Weights of a small mixture-of-experts language model, trained from scratch on English Wikipedia: vocabulary 2048.
Below are experts of layer 3 (counted from 0) of a mixture-of-experts language model. Rows are named router (the router's row for the expert) and show model dimensions 160-319. Each number is 500 + 50 x the weight over its row's rms, rounded and kept within 0 to 999. Numbers have three digits each.
After each expert's rows: "mostly gets" lists some tokens that are sent to it at least half of the time. This comes from a sample of Wikipedia text that the model never trained on.

# expert 25
router:514475516476355541494400493529503493463550474426488572483520573557455478475558457533522532469493480460519577569435461551508523528583492557529523555558413466442548509465443524499393450447525403433454479556560554506503364510456449536472450500457502530483498486438455425493497487492471439523496563552554534502425458427441441434545554496491446516527468498539490454604461488449510506408548410573605501539496483474517523484548450518473527436504480539523471468549452517604517510484460581
mostly gets: "y", "S", "th", " st", "ill", "H"

# expert 14
router:519413523548429470474401438493524611539438545457492516539520568478419584465516513440538499440406443430537529521431500549600468453433415500450563531543409523453553443474535441576470530446513475479525511542488607488453496515494570518486461503482479493410410564484462425492468495569431410511518591576488462518429494487430519474452567487414514500540477526549511472560460485512489610455600472543499406427542552460505531533520492497481534506582520615491516414440509519454474527540583532
mostly gets: " ", "at", "ad", "op", "mp", "ard"

# expert 26
router:557388572462454504482485511476549523583532550472430504537536445596423472421498483478554526533413425475483489480446494535524503458544427504452545498511405514524522444446453464545455467370535392545553553505403488518511430460453524565404457507430448596459528524421427483576510543589507503532490526449557575534472455495457471429462563549469552484528497518531552430603443596505529573467535528543530409429443566402539458611532434505449497486496516523468596454529463472554462525489525540
mostly gets: "|", " p", " b", " c", " d", " mo"

# expert 0
router:429454488511452573531432497498472583480523429420504567532550505542398531458572545458514533391474493449424523541484494496546508529509536509508481585488475492502563555523504562536463422470470472432439524512526539552416410517440520560587522629473455548506470516423529380540490496547513435526523570516513549592497375533541491425462569582536515498521519579467510385557509442464461562472570464489563475487510647447476499468558460541452470523507504503514585500497483551579489551457484529
mostly gets: "ch", " Ch", " ch", " Mar", " An", " her"

# expert 7
router:544468522475403481532457458508529502463586509443438492486500468552464458432584457491593537548536499489493465498449440517563497517501418577426534543495449506480555488497461512541408516493453447448455490581530632545506475502467579603512533499491436495497514460439395443526490510530490431551496484567493530581481461487470504434464592602517535519471485618483444498562367584526478490469594484522519422423483560486461526552553497476449569429429531593408514493415450463471474505478531576
mostly gets: " the", "p", " The", " B", " P", " C"

# expert 13
router:571442490465412512469428453457544528519469520496529517510579527471479530440496525461512506388507505459446533526473508544520511471473459556474492585591476504501527505487517531478477431460523533477455483503494550550493530467477570561506519475400383608434534529466456414529422516562532555562493529564578480525511453530498454456438527552469503472473467538533407518576517627477546543520467403462572484452469615527551483577535391538526521443525512605544510447458493518604556594461497588
mostly gets: " in", "-", "d", " In", " re", "In"

# expert 18
router:532445641496574505536543468483523510528580525417472453453520571514466550449481493492581476521524437420498534526447464608516565479576442579411540559524439567475559487375424488619491442469510521455479557617484555510453435529485525605455418516546481532402538508470503493550489593489468441523495580568554558585486444548516476426483498525502595583514470534427478413495492543484500543486644444554516492497397568404500515472587463507457536596482513482541522511522464482529469569463567590
mostly gets: " an", " he", "u", " Be", " Le", " Se"

# expert 5
router:487449535505480482521435494522549582496564524496353495588535531415426574519539509432526559493494416463541533476321524540569498435513489563475475512519445548544593477434465526534456440497468420483489492581475582586501445511518531522480482553439506491513534493458459453600452517554526548586462594539555495513453464458461484468525535591508544473456447579522447427589501508456531462517553423478508484499398520416518545536583352443469542557553530578485585473501526473503467547451646538
mostly gets: " La", " Ra", " Ro", " se", " Me", " ex"

# expert 9
router:480488559498462502495515487428597601494569521532416507560484529446487609474519554443527551431486450484557554557424481531641554511540472467396476497489507523480578496421485524521470455454474481490482490511418545580442377508381491569425497521496360539472472543475446540553501515612458439507470553548486459524452508509419451424432531555448468432473404519536470471509508552518510501591605553452551520504568533483516518570578499500472554465441509494500559531562489487574507587448520592
mostly gets: "ce", "le", " so", " So", " bo", " Po"

# expert 30
router:632477575478447519510477487457589590536587456419472456529600582419491463468508512425543523427475442472464528459485485512574506480463458535508579435595498532492593523446409576586426487517512453481473609527507561507504482465467528570515491465459407497488439545466512428441557528489442488563482501553536486613477418567443483504491577584517487499462475516505481433517420548503536556430512467584617451521544555438505507579544415493463438480506569585501498492450546444498505522412496486
mostly gets: "h", "r", "an", " re", " Re", " h"

# expert 6
router:523473567445404527483502507444496555471501558494456530531525443462513501413494552413614534446454479450456496490453503537577570495530476554469467543574494530406602531533441461618460409390495509575357555468461555470513467505433532524468517529444479522459464539448494501466483444589388532513459528593524461504432379489413540472493602602492605502512474562511470503519513514436458564535542446478576488551415538443440491487502515473436553483488496525455565509507497565506534530468519578
mostly gets: " part", " United", " one", " John", " University", " American"

# expert 12
router:514463542509441549525427520482502523494497481438397559488563481546522568447587543385506478447489475403482521474481496572489485518477473511439559559558430441475536445513388477567506499499518486453522472559493523482465481523472541519585428556406458551495469509525431424546530511532475523547445542506536485508452381469445476458406458514514516476501469539476468472546437519447586555537629454547561409499483574482536579496479497493457482471393511546534488479514487387507483482462545603
mostly gets: "n", " I", "N", " Ar", " N", " An"

# expert 27
router:454517475534474541493509461491528507535510559461514504579520553576455543414541512445514496445466441380495590506436423554488502467456437519407494606523457518430496460445475523570406434546476469493423455524475573575487396501461550470447477474446485538489501577462468495513435510577531455505508496484451497505492392457483488544507530555579517522480510559489493477567483550465538583512532450493556447473430574327456520493527394509460542534449509619547480442512446422510507530400530560
mostly gets: ":", " F", " M", " (", " f", "/"

# expert 31
router:511503529434428564532525460448583560571538506537477457565523504467451505398486578526603591506415452473544540521469573475523563574504455565463586458557508453504529520513509506443390430423427484474507588453514489547479428514521515518486429550418431541440489468513502464510493535549461526519452573603555391490431387437482454390546503480560540530512465575521429450517441507451559488553534422460578497460362567485523455564527421547475525486588518599495491508567476467506529532454514551
mostly gets: "e", "ley", "am", "t", " India", "ke"

# expert 19
router:503464502499450530438429493409511540500536500537494594447577545496534655505610499461562462451481426431423544503432447488577541425497446574476569479577487500511540550551538550490368461448481465480472482509503544508493444494458500566480432434472514605410484526394509469459537631520491432536522481532533481628475442519424456441528546573522535568507468538406463512515483535442521471542558489495529453454408580480419493599543508455518587453548606558484568492550537428523496543521447542
mostly gets: " a", "a", "ga", "ia", " this", " This"

# expert 11
router:511440551442451468488523416457509552471559541479513547574574502560506467447490585453604546556449431513481487478414501496509498507476486544464511497568372559479584478451463509541484446481468478544472507515444508625519458499444478528440407529414503492525496492409578502453421554564460488561423477468532482536470547477443539486547562521643516511464525591558485500547497540445494489521534439509541393552432557472485479566572409490483557472461527528536499483517502518442531562521528536
mostly gets: " at", " de", " De", "om", "com", " dis"

# expert 28
router:536372508483530577479466515478475616510514525405519544529525563486491585413471514550552466458475445483496568576483516554539460522537445531414536534492542476464570463428444506581437486487480506430426598605398540508473468492494551527412458532451487499508559523450459462486485458521485525552404648472468558582518456476376520497448629559493550487548476543556441476560476631458539542528515464481636532554466518525438560563457463530468483534541462506456492548535560501555568550438592563
mostly gets: "el", "ar", "al", "li", " Li", "ul"

# expert 1
router:494485520523379556495524481489456458556516404447471553558478449520537572427577575377512508506488470470501586515444439526539559454459413491497456570594449544413494480494511577530454487469494468497512514577452562481448506510463550482490540498504395551561523478423477446551437516645514525527535557507464559525541470508485478458545500521489529531525364521610557356559510559430495530521563421544531477499428535383426533562512503495460514518544542517504518516450510488464609485483502605
mostly gets: " con", "la", " La", "ni", " fa", " Con"